config.toml
num_hidden_layers = 13
hidden_size = 224
n_experts = 16
experts_per_token = 1
d_expert = 528
d_shared_expert = 0
hidden_act = "geglu"
moe_layers = [3, 4, 5, 6, 7, 8, 9, 10, 11, 12]
router_score = "sigmoid"
normalize_top_k = false
routed_scale = 1.0
balance_loss = 0.00173
balance_bias = true
router_noise = 0.3
init_std_router = 0.0106
lr_router = 0.00107
vocab_size = 16384
norm = "rmsnorm"
norm_eps = 1e-06
tie_word_embeddings = "early"
optimizer = "soap_variant"
learning_rate = 0.00373
beta1 = 0.95
beta2 = 0.99
max_grad_norm = 1.0
batch_tokens = 131072
max_seq_len = 512
train_tokens = 373500000
max_steps = 2850
dataset = "wikipedia_en"
Below are experts of layer 3 (counted from 0) of a mixture-of-experts language model. Rows are named router (the router's row for the expert), gate (a neuron's input weights, with its number), up (a neuron's input weights, with its number) and show model dimensions 0-55. Each number is 128 + 24 x the weight over its row's rms, rounded and kept within 0 to 255. Numbers have three digits each.
After each expert's rows: "mostly gets" lists some tokens that are sent to it at least half of the time. This comes from a sample of Wikipedia text that the model never trained on.

# expert 5
router:111126127097133169144119139132113085112129089150116116118122126114136115075141136124106116146135132123129139154089098148125129157123099099164191133109124123132123077135
gate0:107096142159144155114128107102129170115113093128129168104147129091129140141150099100142129153144121124130111106097146115139147096172115093132085162096132125129160118061
up0:133160107093095111109144137136138095138124161146154113151101132151126104104131163162130128119077123133106129163139136118122113150098172148103157104156107129125098102194
gate1:175118093174161139126133138094170109166110121146151130142170097109119126071135142146184129098144067135122105095098127131133105185154110131120147114152097099129157101153
up1:145141122164122081094161138097132135138152099155160118112142115084137131086091125138132094111145113121131142091171136073175123099135157147137145108131101108098145080115
gate2:134099111122154144120121161118171100116138119142148119135139147179108126134162109112145129116114114153120133118139147153121111172147127122167175122112095143138150166155
up2:132173119127099108119139120124095135144104156129117145121118105139161094150107128132139141160114115087136141137140134111100134105102159155086087129109152108136102114142
gate3:088106133140120162110141137120104081119095085138116081161173154087159131144142127134120099099115128113153118125136161115100093141144107145150127172113142115136103133104
up3:114105164116137155100159122110118113159098090105145107157148157061160192097132145125121109113086129161140140149114161097121106184159127131141128118135139100178123149126
gate4:101117140093119130070124099116115103122098134108136151098135129156116133137139151103119122128127111131104135140160167181165092153137117090104111109103120111193134118096
up4:139169130129139112143119136155106134142152135142125108157138106110132094146104075140105108132144113068131104099143103134103184134127121115123154119160126110131127088126
gate5:163130110078124144112128142119108154124135138139138158117151174153118134152149165101129118136131146074157121074162143142151119130092121097128148143137143113170112157129
up5:100102114188112108127126101132138082137152113128138121125110081096084124154093120167130155100106103133117113193096145131130201128141143116107117137091094120076180116104
gate6:114134128134150130122119102122087123165102158114082101098136154087108125108096201118141110124104131087113142135092079185147140140137099165148186112143115098139091156154
up6:091113123133150128118130163164103101153122135156140118137118098117117118102136164135165134099156139105113152124088134108124097086103105154093137150139160108157106151170
gate7:143105115121160180103157156144126109113110123159125104106111107125134124102134111144151124146131071153157114121130078136153099130112098108149169107153155092135107127088
up7:127124141166146157150102138132125148104109126113135114096056156120190118130113103151144108148136113154130101101128128143197109095135120155124103105134172130093095141108
mostly gets: " John", " Al", " El", "ina", " San", " William"

# expert 12
router:119124154125119168112093064129115136128112103132092145180144113144091111139126132096123111114147114150122146124130134149156180127170111137110175150114141089134135145115
gate0:117162149144130138127145120147112141174088134160164107116187136151134060133141140137121140125159160114131125138145144138126134140089152124125176144103165116116151148084
up0:159110143198157175139092129133113101114132144132119141121119114177160091136105109043132095113122142100125154153117147118127130116133146130173153115098153131145111151111
gate1:131102115145113170187128133128108099147143104120175136093152140114151130134082091151122103108146168101090171151147168155121122115141082141155093133121128101087183161142
up1:128117105084084155141158179141157135132157145135130104125164092141130111158108131143133142129181100112126137110077144099126169141128128103164131092105090160139132137164
gate2:142126136125137141139110127141102127123097109110150143122142087112116136124125124130108162154121137168119136136116140134132136105127122146131151135118124153137128137139
up2:107120116086138097099164141119119140167171162156115159120146194126129172128097081164120143150122118103098122136171142107128100126185129114148126128118122117133122163103
gate3:135147146151102106108146112127124106128100112121127092120127165117160152150090108094104143139141131121133098138146151113118082161112101123129124081153143117115118142094
up3:171109128155127115133174142156122097168103075125118139124089189064153153156102117117067114104131145138126105116133137124132126160161102127134181115115149094134152155130
gate4:089127148106148175124161140154129153132158135133136110085116160133115148058122139145104109146129127173116116113080147110173116142113127079138106110103159139139112144101
up4:113129155105084106145124131129122133186142121125149120104138132118079129130161130120120089103109133150134101148152138138130094131075123113127108089145147078129155131098
gate5:106080116083101106101126088110125168100169148162133124127134160116138141121123098124080098114126116157110147129113150125154147104142124107127127159156157107118109163100
up5:118131099103133135133130141168093150160154158158093143131105140159151153116130118105097125144200120154148166100132135131123171156132137086149118157159128133126140182130
gate6:135085152132124138098088109172151144102107115124103142098117130180143125145150137086126142138153166168141150108098129139111120132154119123130167185126164064122124161092
up6:107112092112094132101170144104149116117145121107135145173105101094146143158118132139093162094136130079096106106125118130189142105142153132115149131139059139127086081140
gate7:109180118099125133115130116115113100107121091121137124131147088142133159114145126117127112109084160092104153118126128113125132107122100182125105129129149159166184117102
up7:101146126076140132134140182130129137108104125131119137150117088132132113149157120121111136117129157086124131135173118101084085141186150130101096139144109156178148095124
mostly gets: "et", "act", "com", "oin", "ump", "ict"

# expert 11
router:111155130125136086134179117103128157134120130142123125134145137095117134074126141157143110093133146144112110150121168135152112154141133135131122162113163140195138121121
gate0:098151124210092114167127111116119112148159173132141143151100130086088125131135129134119129136102096119130144112125123132123147170105094106091116144107136100153113131157
up0:074112112175100100129101113135107135146148195127141165120140140070125147166137143177103113135093118123130131128130095088110138166110136100086116141101119127144109118161
gate1:122128149124153125107163149151134069121136150151161127095085128148156152100155100111173105152115168125151108105160162124157147084109141123140136120120122076120154149128
up1:136140088142120149125189138099144119139137135099088120104084140105100132095167108147168134091099128092123126166118132134196121104100074137057172135118172119139160148090
gate2:124094120138121139119136146145131147115146099113144149123121132136154135150094160113128146133128118089115108155126131110117131126116126152113114120102136133126118150106
up2:115160135145127182138156126129085103106119158093120177137130103140148109144109159112089147153119120141066088091158139113114102137164135128113152118138112141120124117160
gate3:102129092099137106133143123099117143146150085145151139088165108113060138105173139122113149177150146092139158096145151100151123097123152126148149099135087154097196112145
up3:127127135161130094139126098132117098144166122137083094141154140121099137143142157081150144119175096121144141101121121179165115101148089135171138116123114148113136096103
gate4:110151165090128118145152137125145095110106116093128122127103140123130140164130120172155111131129118098167066127139151108145111114135156124140094129141121132139107118124
up4:139148172074138130125100149113160127175084134133119103113120167160118124136139182144145126101123115073127077080159154111139124135120119118146145162133134123150111098112
gate5:129122108123123133144101151119107113157174153164134138119138147117153088121159129110136113109102119095115145129163113131139099171162102133123125175160153126134133151166
up5:121139117140123152134104154170124128130131099094153147115122113135111131084116170155118102087119134120148124138132099149138114153118143119075183166086125175168146143139
gate6:101166146148141125119125136119113147047161071128123100163097139154109092124127126159130159143151144119147149166151117164153095144136148095142112125182140120135089128147
up6:186099131106127109129143112127129078179134162141104164107160158090148151152128179131145128118099126128134124137134144090099131089143110193132131092090160129162102134096
gate7:112106138166123098137160106088102149101110138155100071108118130129160126086110086140129142137102114088136149126136138087142070149111107125125143119119136138129092142126
up7:140085173132152115168143108118131113105112174161161096109094102125140086106122105167129147162123107083128179107137143156124119109139140145140165149139138141134117127089
mostly gets: " Sh", " West", "z", "k", "ik", " Ha"

# expert 15
router:065118127172175153122147123156144110114143121146085121132125132109142113087133131096141082105142158150119163134116130101195109134148101074117149123130166121175151114149
gate0:125149173162155098137093134139113107118131137120094143161089158139134115099123144137064127157100131191140189107172136121107169119103071170119106082108139125096120124090
up0:129117126097097140102140143115151132114124138127111145135111179094154072157159102123144154107110101090092057100130104158151116111149128110141107177136085119156157125151
gate1:134131109163146108134099138099132157092105103145120088112088138117098135102178132116122133163103089121108153092116151119109091140122085081140109121085119148166118055108
up1:128118147089109155128150141171111110143193154142136169169132099135189098143097119148122152119130153109149103148122099106144116131118120142128148141154130124120138174151
gate2:123119135125130160128114121122113147128121104196090166125139145141136156107145127178124105135144141146142120126155156119157153092114130125126114108104128041106132119098
up2:127114122096121133099156118145158107161103137167112118119118118118138106115086123120172162144138075131077101116063116124164156136103147108126153151078095129130103086123
gate3:127148068138097115125150119187147153147095113126104129114162124095115148106114105089090108072135121141110113126149116128134154151116120091099139157169098126120108123129
up3:128105164097152132097120189093127133144146170087149146128108090180127080127133134099171109113114115148151106169099112128149132129151162155155147149089155139132148145116
gate4:165152148138183110153161157129150091105105145166141115108130124139125147151140157155113155125096144142119182155165170153145157130135113116140102150134153106107108147116
up4:164128143093153118154083150138097175103137132121133136124158165139119089159089142137140103076135146103107158105134106155168153147118074118106141140162144092105117162137
gate5:116097140088135141121153151116094133097148117143127096148137138160179132099141142154130106150132104146124095119111111099111104154119108110153158163118079086151132129153
up5:129124125144118107147162104121123166140101108122111142086116132123142119166108176140139110116171108154134123130118103086127119181098118146157088077127135147144043139116
gate6:146132112134150141138102176117138130200124175113149165157100089134161113142130085124119171129095114168128103118125122115126149140142137116104088133134132132132095111096
up6:141114132143172148160102152097179146144110147103122123160129107113185159156106103146140151162139110163133131172143133142136134140095119155166099127163163141142128127083
gate7:137149165108145151139143144122116138118103146162128116115120146121120117114142128125125184120099075140099152111112113165163119137104130111150175146126119076092144136153
up7:138091143091101140128180116153116119117119119160163087122131118192118147083130083152065158095146112128102169154142104117121123146201131142160166170131128111097150163117
mostly gets: " the", " a", " The", " an", "The", " his"

# expert 0
router:093136149112097158107116137160154161128077119149133131136119100140125132106096153087118135150147116157123122134116111102127119162150092100131108152120203122146112086144
gate0:171152107137123135140115100116131092162150102133102154136139103173113143104111143125145154098113147092109085132147122129106152138158168115157119093138152115138133122191
up0:087125131138162183148112107132138108156139125136143155134108132121109124089130107124143177099096134093084097153115071102097128120137160132140108091101130130181119133141
gate1:136169119133159152161123112155131120116111102096149107114141179073136132096093138129130133129119119152158145117124116137138103116173132099149104179087143091111120102142
up1:144136112129114100127128142137116106100114087110144137136158149148121105138094140040101098144086148101129161121124135108153130133154097153141129201097119117134121148136
gate2:087135169119124139111145115139155128145141078075104148173131142133171148153126176126138124176119116097130099135134141108131108119097129121162095107100093140133170112176
up2:123110147148133124101167135174132132135147085089139140186097143112158132156100159142112113161130101133129094121160117071102097111108136087133136088121079137165158159148
gate3:057132108117110111090110149130147100115121155160134121154091151136131123136164140118070125169141137163163183113109123132089084099093162154144117109101119115155132123136
up3:104138095119123099098132159141132145119141155139125185159129153121136105109127117141081140147187142168137142134118112128124113149092135161188067115120114144130099114135
gate4:156126142113078144154105157152083136105097130147140138132110138137143117148109136131123103134115150123152131144162162164149175151159122127141099143091101121129086106161
up4:161163108139168137164140123078109147126133117153136093101130118169119108122143157140166170092164123113097109126110145148148100109053151150116114142162158151168135143125
gate5:079103121125142135141089171118106140126109180163100128176125116101170127110123107141095085100128123081158111145127150104117132082135132125117166128132154133129131170116
up5:169127125129129123120148074091091117158147111096177139102124157150123134113148146147161141134119160122093160107128132171142138137120108141103080129127110110131099109120
gate6:109083155135108142143116153164112130168120139143128148164148084098111159102118108121160118165203168114179150152105116160119153167132108140158105097110102117184139102116
up6:130168037144108110117072114148122113123111158144110081107125110134121133139118148125123112136086120087073143143107144114094091087103098154134122142115147110071160153188
gate7:126098116087152119157143157139115165114102114137108107112123150086135078134136100140121106107156159157114113120149165147117107128114093126120146161144145147140100128118
up7:112094113091165123122105141139109127144113130116100135136131171091172104104113119154160112104114135162128117066128097101147131139115164086118169139159144129128171102120
mostly gets: "|", " |", " •", "-", "'\n", "="

# expert 3
router:103129100124112133182119089100107104120073089148134124165172125116116114090116120105110134149142123150123146127137137121138155144122108107164149140127126125165148059137
gate0:170104124125135154110134136136151106173134136174138159105100128112134119155169139116149093154146138112136131148134126148141104150101147095143144117126126169142143142131
up0:134080099131110148107112082121112089154126124139108153120146120114162160136136145148148060149157149111160178165127123134165127129141090151139127125179150154139125124130
gate1:105115150075127131130134142136130112110119128121163133153102126125103167139119098122102109125116092158142157176128138129148134094136147132157122162110128150150185131100
up1:125119161110128109113129146130151128130111125143181128109108110115129148091122124135133101143110122154147152144110143123134156103157136119164103137133144164162148144108
gate2:117114130137151146153145093097157113191177126143118120120135115146106096140094152109145172125159158135113139115121124115159126103111101137103156139097143110115129081117
up2:120121159128109114121117147170107161036117117131141150125091096139183164107148122181124084128146114104147123121100131118124119186110119113109099106170148142147117169137
gate3:141096119109142167136156130104151151124116121126126152091173076094131141138155118169142176145145092133102096130118140106133143076120126153134172086170095106142122124131
up3:106173145141105085076124124149101106167151109105129125105084185158127131101107143101123085110088164113156136124145131151117100167135133087125115158115158127134119116125
gate4:117119131131166161102130135151138130110087175168124202131131131143132183159057119149104162126129120138114145144130097131113111126084159129124122115072125127136165125106
up4:099134157125136142147157157150128118101130170101120107105169131126091116115149103084110131117146144148119129129143121139103101089112119163121147120156093139086134118111
gate5:111148090097138185115143116126112124140106129146136086137081121084116138154155086080106157129131126137119136114127147132111140116140147145130186118116137085160094181143
up5:123136113127124171104146154129126124167056098118129148123134122144119088106148134173101104154138124117116116119115109143185128138106116122098160153141137183156097159127
gate6:159147108095123095137120111117138134130103107141125069150121123140132110143131064108119126136133132172122115145098096145114125129083098113135122109152135114093102152096
up6:120096169152098124104105086124083120152128148160131119113114153115160105136126146134123102125091156115132110112123115126139132114154107128106119146126140090092109141103
gate7:138113110106103144153121124168110139087126112106142181140147108125107148140153153105122094110114062120154126119119156131152108152126098134160117124125155138130113100161
up7:093162154144116136108129150102088143120142128164114093120152147123125154082157065130149135112145168126112154126160116109122115159134165112123135099118120124116076145130
mostly gets: "202", "201", "200", "199", "198", "197"

# expert 6
router:090166139140163159180130101157083105122100115172145145138152084134156075082139137122110171119140126157132171125141139130134175149132143132130154136145135112129095138118
gate0:126133118127133141176142123141174126106130131120159156153216140149109113121134139097117090141108132147136155127113178113103128100160127097165144143127102154096086102141
up0:116186122095101152151154130129153146155138107112137169167137155172153183145104126107101100165136159125125174118160201118092119110127115147157123139093121142086133120137
gate1:120126168141165186126115123141093108098101141108143124114128114129105156160139060136139127114125149153106113088138146167092144067122067093121145129160142171102122139110
up1:121110106122111075154136129141132143117111113133140139112108152113126087086083153143117097122186154100117137188117086100132119160144157160133107160094090099150107088176
gate2:124139121132106198125120133159144122154128115153180131115142155151110139109080136099122145173100167144107093117134175101137125182100081134092122109086125140115153185164
up2:113138131131105121098163115125112124074136073113186115120161114136135106147138143124123142115130120135136103146156154135145114145123124129084115154102118126119145165131
gate3:118139104133096135096140122143146126168100155137150118122129123127150159094119091139116150098111148156065126098115083143135127104096119105099095123142128129143133173114
up3:137180132144151151107138124161160127140154110167130124152109105172119139159101084131139153118079148114092143153127086117156114112058125119104097118111107154147114142105
gate4:146103155109146128154144138140079151111109118125117104113070147118120100118123077089139126086127146102117102080129113090120149121102143136121130138158180124170148157113
up4:117134125140106129121092107149163126149125122155134133151152125157146158148136159188088133156147113143134157179102135157128103141153120149120120127086097139100136104141
gate5:160114163103108077163093162146103113111151116111120089165106082122149135135136131115130156178125148141102134129139142155150077145118126106075162152143107153098138121157
up5:178144107110126112132100128151134120113137110122099130145123110132175145159157108090156114129092118119132152134143117146126133138144119127113141123126117104123147118139
gate6:139115132107098140131109172131091105110143146121153122160185151137127134122098129108093126088111140115145134167106116118115140132127113104106113160149119154100104117105
up6:145092135128113152088080152133133131133101092118120090136163113147086105097096121133105153078087110149096131145116104108119116141126097143103114140114126160118139147124
gate7:127156173148117119144149115110095125136113105165120147138128158130125113106143100134175174115186142096108100142136132160129162136114144125105160116149133114085091114161
up7:068178132147150109167152099125131125163118127141154146163119134107139140121128111114162134133139108113133129106157099174165140135115129110136102124105133116073094125123
mostly gets: " that", " he", " which", " it", " who", " also"

# expert 10
router:100112129116136140138143113147113134128124132095155117144130145118145091132133114070134142129160107118095135169143169117146110128139125110171163101103130119181121072116
gate0:106134109114135129136140116151146148128139110118120098111144119162113151121113115118085119139145107127102121105130102167108171085094108150138109129128149143104127145160
up0:135140118136125121101125142144150139128178150129098144107147133131145104168072102128112106129099136156095130142147143089161090114118126148131134112133158144197116101124
gate1:121119106102099143112137112112136164130127149158141171111109149133103105131155103095128086140135111120102136148151122152132122123139133150175125127170137134193149074172
up1:142153138155165101135125139141131089115141114102096078123145084129130142132104153172137156116128135159157113112093140099111136139106124113092163126108097124068111184112
gate2:158094115143129107138093120122160118134125174118129088149118133101101126120148164157183095138150096103116146136116134139143100121102090084128106105137158115143163109142
up2:134152155145159127135180134102098126137117116137109112109140144148104135051103077073145104100122125133141126114122118097124130095164131132091140091135117146097121186125
gate3:102180145104162156141150117133159165122137143129119132127127171139140120139127132121102138106152144115133154097130133111150143141110134124110132129137135086142111135093
up3:127183118098196145122132114115142160118129147133107122131118146143133111121123128138103128093145125129139134094125130100159141157110144146116119135126151115118126115076
gate4:101133154145127096108138115113126136115128205112193130194126156149145129123122095165118118119138147140127110079114147120158154126163135149148120116133168123137138120164
up4:108117185169138078102103093091114136178108136122160091170090141106161105110152120146125151141181128126126134121101164135151160118133118152179101087126131149137127106159
gate5:109119161160154124156141123110120139095146110141079174084142139116140133117061124105157124141084138124092131113151119132104122154094090099145188160101095107129163128137
up5:122099163142161138197161119114164118118135128170107129111104107097165149147085135122164135147058128119121107093145113128111083109130102104144167149113137093112167146121
gate6:117125142083121114161116125080138106139124131165146105162148112147148162167131176128089131120170136129136115137106101120126113145124147096111126138190113128131139144137
up6:129102104169117128091109137175124163132139144084096124096090143126119087085114095118170145125121121151123127116136135143129149119110145168148119115070134123147116116120
gate7:120073142157137141164128127111167085136120128121136122129153139143130107124187124127162142146095126112104141178132109132112146118167135143138145112057113136127126137077
up7:136091118157126136149127118127169106136109115140146111150139148149140096135181118122142162140143134114081149163143077136079162120162138134133131130077111130118126124087
mostly gets: " c", " f", " d", " un", " l", " v"

# expert 13
router:094156138114117131127131136136104094133084137135127124112155077132113099102133140115134114092152101176134139130105190150132152170123085106129137130099132101153110141128
gate0:141130132122149126132136141098108139126128078138155109119170120136122096143115134095136139154120101178144114161112108160127084105131135120090147119123100104126096094113
up0:097148136149151172122149102101119156109141118147166087114103144142218135109140123102155152117095090115144135147134121145136116086178149110143130154141122113152141136128
gate1:085147128178130175146137136125130143112153160114114096142146117141156132127148149116136092128115083166159154145138119112122175139144086116108099117097139122135082160092
up1:139148151151144156131112124104170105101159129153092095118142147123158136114097091136145155142101075115161120114135132130115172135136079114103152103096137096116129158128
gate2:139130139124107147100123113161097098099122109096095130120098089110116094089132102165120107157142145160143107141136114102112154117160138123087115164153159162122107135116
up2:130111125152151109126138111135143115157135162151112119104128188112104117119105128166119153124142112133146153129160155132138122102128123102153085145135141194119166129142
gate3:128161127101129137118120131130132116115140110149125125124145127153156113146158142121102130126108124153094141103095127131127110179166138182136203114109112151101142116125
up3:068113096127160132147130105140156104145087128127152141164113120165137030113119093105121085121166130100141096152121109121150181103153107116099110139143148140106122086101
gate4:096135135142120128110138121110144105176144119130117130147151142172097154138114106096114131126106158176133131113143114132095145136129122083181127142159156161139121132089
up4:143124130147115164131124143104131146084126136133123081111103133100143145199134190128150112093122116108140149174141106101156117117101138184058124111120111131103130112134
gate5:150161135130154141159126099126092137178153157143155113121128140160155069122168082100125128129105117145170120130167130119136132083116100139129148155130147123119170146158
up5:112109112127076133106124161133155130105081100096117134127121104089097185155090178150140129122144153117107140130080119111126115165137150119129109111146106134136093135087
gate6:095117142105172100112131166129112129138113141086124097171099172113122129115093075109145145147095151112135101114125131145149117135121166136112134146112166118166065157163
up6:114104153074143141134138159126119172137154139100147138154118139107138118079096102106106125123113165120107114136109158143137112148127154114116133134127165121141032134134
gate7:125092150148137145130160121170111090164105127141127112096108140110135126118122149144117130092156108114191131181110163075128095144172161137097171127141122155099096125152
up7:134093106159144127110132158166100087137114114156120099073131094131139159131114150142108136094148112153163138137115144062108129126167157125120158136143137145154097094096
mostly gets: " number", " series", " District", " group", " game", " area"

# expert 1
router:104145148114132120159140149154107155130094129146115126143156122121124117092126124109125145140139123142125158117119121124136159153124155086164166138117215113162144137144
gate0:141159128109158081102155151148112108103106156146108099129149130096115096099131142127093124148148131090162135122148075105125080140115192115181122121189150169154112139146
up0:102173130123122101088166130131119154121076165168083101096162128099165089110143132131137106114165138085133117134125108106144109126108166120176116111148142125137099125137
gate1:125136119138137113078150143100085165138086112088097106148122157078174118101114149131119135153097125142132124131131148154161130110133061127121148119152145138074149184102
up1:124124141107129150158095087153116123103176129178132155109116141160066141089156109112120118121117116134102155146097113072110149190131179123093114144097116115137113100171
gate2:143147120138142147110114119147120151086103123117108139082107135107133165133127064155149144141159139115147127124121124100136125112115149160130156139133132142159113107121
up2:131133119119139152108119148148156110098131158112143139112114138102133119141135122115170176162123130099126096070158126116142186099088159157121158177105099131168158126133
gate3:167162105151108123127154107111149063127140090167152119139112149140141107122147166135138103075184163148133138111136130177133105170178137123104130141109086131132134138132
up3:143077128145114175138094115091104120115107103096156153122141111180106101143128126149082139113080111126103124115072075055112139135096120102127142084122136072120117102140
gate4:122134155107108124121120114159141139104135137155137166068122150119112130121102164128149109143135139109119096106102148121117129109061110108158113129116127102143146139121
up4:110115141113102127108159124150169139126146140130145137099113143120119114162133169151164135139132101049104113102076139102105143116083107120135127128110132101109131162120
gate5:115180168154093137117113125095124124139099159144161139128140156145105134128120115102138130135109159127109157123093119108133124139148120148115122139160100155128111120104
up5:158095130106130125140138124124135148120147125145109123140111103122105153106117166123116099148093112148157144158134157146138111145093151103130130095133130090109134125128
gate6:150116133138142105086125151128111128108157120087147130172151105079127142140168125121163162123083092131119130116127118150117171130132151138155104129133102111137119123149
up6:094143064106133115164125124114137149135116145112100137121087131127125097127114135095100078118149166154120116135086138140139133120122073124092126161113111111130136129145
gate7:098176186116072133164123107139161133142141140134131155112103147131155092158111098117123150082148132117104120109113138184112101149118124158091154144106130128138135144141
up7:169122093120199185112132122128119142142080124099144116135142104106109138127132165131158136147091097127168145119090122113125119099118158142166128104131171136127118123150
mostly gets: ",", "),", "\",", " and", "',", ",\""

# expert 9
router:111161134130078124171094128131148128080088110134109104161158082128125108124124136124127171147149110143129125160132096109125111147095131119120148145117137131104128091137
gate0:165090101128121118064123146153142145122116131117127124152110164140140107167126127112135082180165098113154144116163094107127116128136087144108172174144112050112153121133
up0:140120120116160152153107131161137110144130168174110151138136103130168133055122111114136128127084156137134116145116168125096099137158174146124069128122127163168085162183
gate1:116170182156159094115161160123143160182126146107105143186152119140128106092148116150138109153142106120153109125123127125162174147138103113135132109146111125128150146097
up1:138199140121135121090133144108122130181116134131087107128155128143156128113104110142176075144132171150108108122122102133141166157131121145128145142153084103121146151107
gate2:107141116105101170088132126144154122126127132109126154129139106140120129133114111132104101176131126129104115103136135113131132114113128124137176151143115093132120071181
up2:129124161097150123128116110140153116155116132123138171118123058153111104173131111110107133113109131079146116091086136177093131148109126094124082149113131095133111073161
gate3:134144153115146107105134132157132139129124126159098142150129145079126072140165148157146105156140112149109123171136134158153154142121103135112159119141126083147095107144
up3:143139158110127095119125143108139134131156148110120101092157168134118156082124128155128136100167088137132134147111131163114105146157148156122120141134125142171127121126
gate4:134124182127110116126119130052147154146149141143118127119110134132112114107141102115118120155121131148166064093136131151136150136133083129088090128101131149106158132115
up4:098094134114092110147084126094139167139102125185101125126109115103097145136146126122123089122109157178122084093131144118138130145131095116153085110102109118121158134114
gate5:118148120055134114120143093123121145110157073095152150115101134125139121094126131123143094104150156161161137109075109113151120101108127136158101130109189142113090098141
up5:177142161139154149164134155164102145099144114118159173148133087099058143108129116119141120084141134125155113114122100142155124096141095155169147157169148158109113127107
gate6:100119131164098115120112114122135070121139089150099120154150114138113136150118141094108125110099164174111112094127138141180134113107103137157126082090164135114137109124
up6:124118101110150141154121148156146186146124159114152117116121182139156130135099139147125134155160124121127164140093097117124122117132142139109141192129123145139143169183
gate7:136095136147106166161091085182095140146123143134098155127105141137193148095106124107124126113088163138174146142145115134164114108142128095141117164142093090119157125148
up7:101120121091149099133145127067172106102130142122169118118129069094079142131123120149082155133152107091082085120115131119127120144124133149141140127125162165160110101120
mostly gets: " Cl", " Bl", " Sc", " •;", " Ex", " Br"

# expert 8
router:097118097134145119159134131133071121105071135162130089159162117110137132068116115093062126154119130140107150115145134134153092128159154122149132154136127129168084074115
gate0:077132123155120130169129102086123136113098135124139160082144097174138136066145157134133143115104087103110089145147159132157082128154106171148108113098107114133113097115
up0:093132126145099103155116129079137166101117135121128164108128092183135137086154148114133144125117098116122108161142130129141066135150110169158107098099114132136120102123
gate1:055082136127105156089128115110145126175166132121133171180135168154153146112146144163088157161154109117163103155142145098138149152128137115092123138150154171117152100143
up1:182167135130130094147118142168104094091164151112154080093103103127124083147099130092170089082111143124138145109137143125100122146111131135126125181122107143152153118106
gate2:116122163070116102128140115138143128136105133132152104162112144108081155137158115084132172098141118192149110130142149117083140135165140106119121147150134112148141109184
up2:133102110119109149166135109133137123089151161120131093127147130118167130155143096116117129156122172132124150116137178147161112146073139120122173139106163107139092131134
gate3:128124128130161103119099099165115096126095141156151157194133132116133079115180141153162107104155111113140115092135066122111096135117108145133088165080124098125162136138
up3:151136148126137114113123086151114083122091143160166155177167141124104081109170148139167123084152113126142113126135107133119120112103098170151103152085117072136160120122
gate4:133124142127105141117136097120104154160120106142151119152125127096182139164112092104141149183130148121071124149170141107054146122147176078139158108140146118156124161150
up4:159134123144133119147116156126139085062113153117113142088104156177082111112146151168111099081117135139189141126111125134163120124090077179132113174125109135122127105122
gate5:122123100076072087138124112146159144124125167110122097082159109087094113151148140113149128094090124165128122136135113164146121144136119145123121144098151145154113161129
up5:120114126082068075148138090133130143125111150128133059109142110090117100128143148098158127120095150136166127158123104175138106140141126140096130131107169118171116164137
gate6:120145143140117116136142094149118118147131125133123108140130112137157182096177127134112136132123109164153125087147120161090132171170146089107126117145131126068087107120
up6:114077125137163138116085166132132116109133120119162102118150126140119108168085161132140107105127103076120142151090141102163150073102074158145124154144137115171089142142
gate7:152121122144136157078137125089161105112126142141122099128085107130113127154160181122139100150132127114131125111085118147142134131105143132136125137120186126118139130097
up7:107169119096118050151115108131095105169181092135142164126113138112117125162116133152101143144149107139139164148145063127151153145123131131124110059108113140115122146113
mostly gets: "0", "2", "1", "10", "3", " II"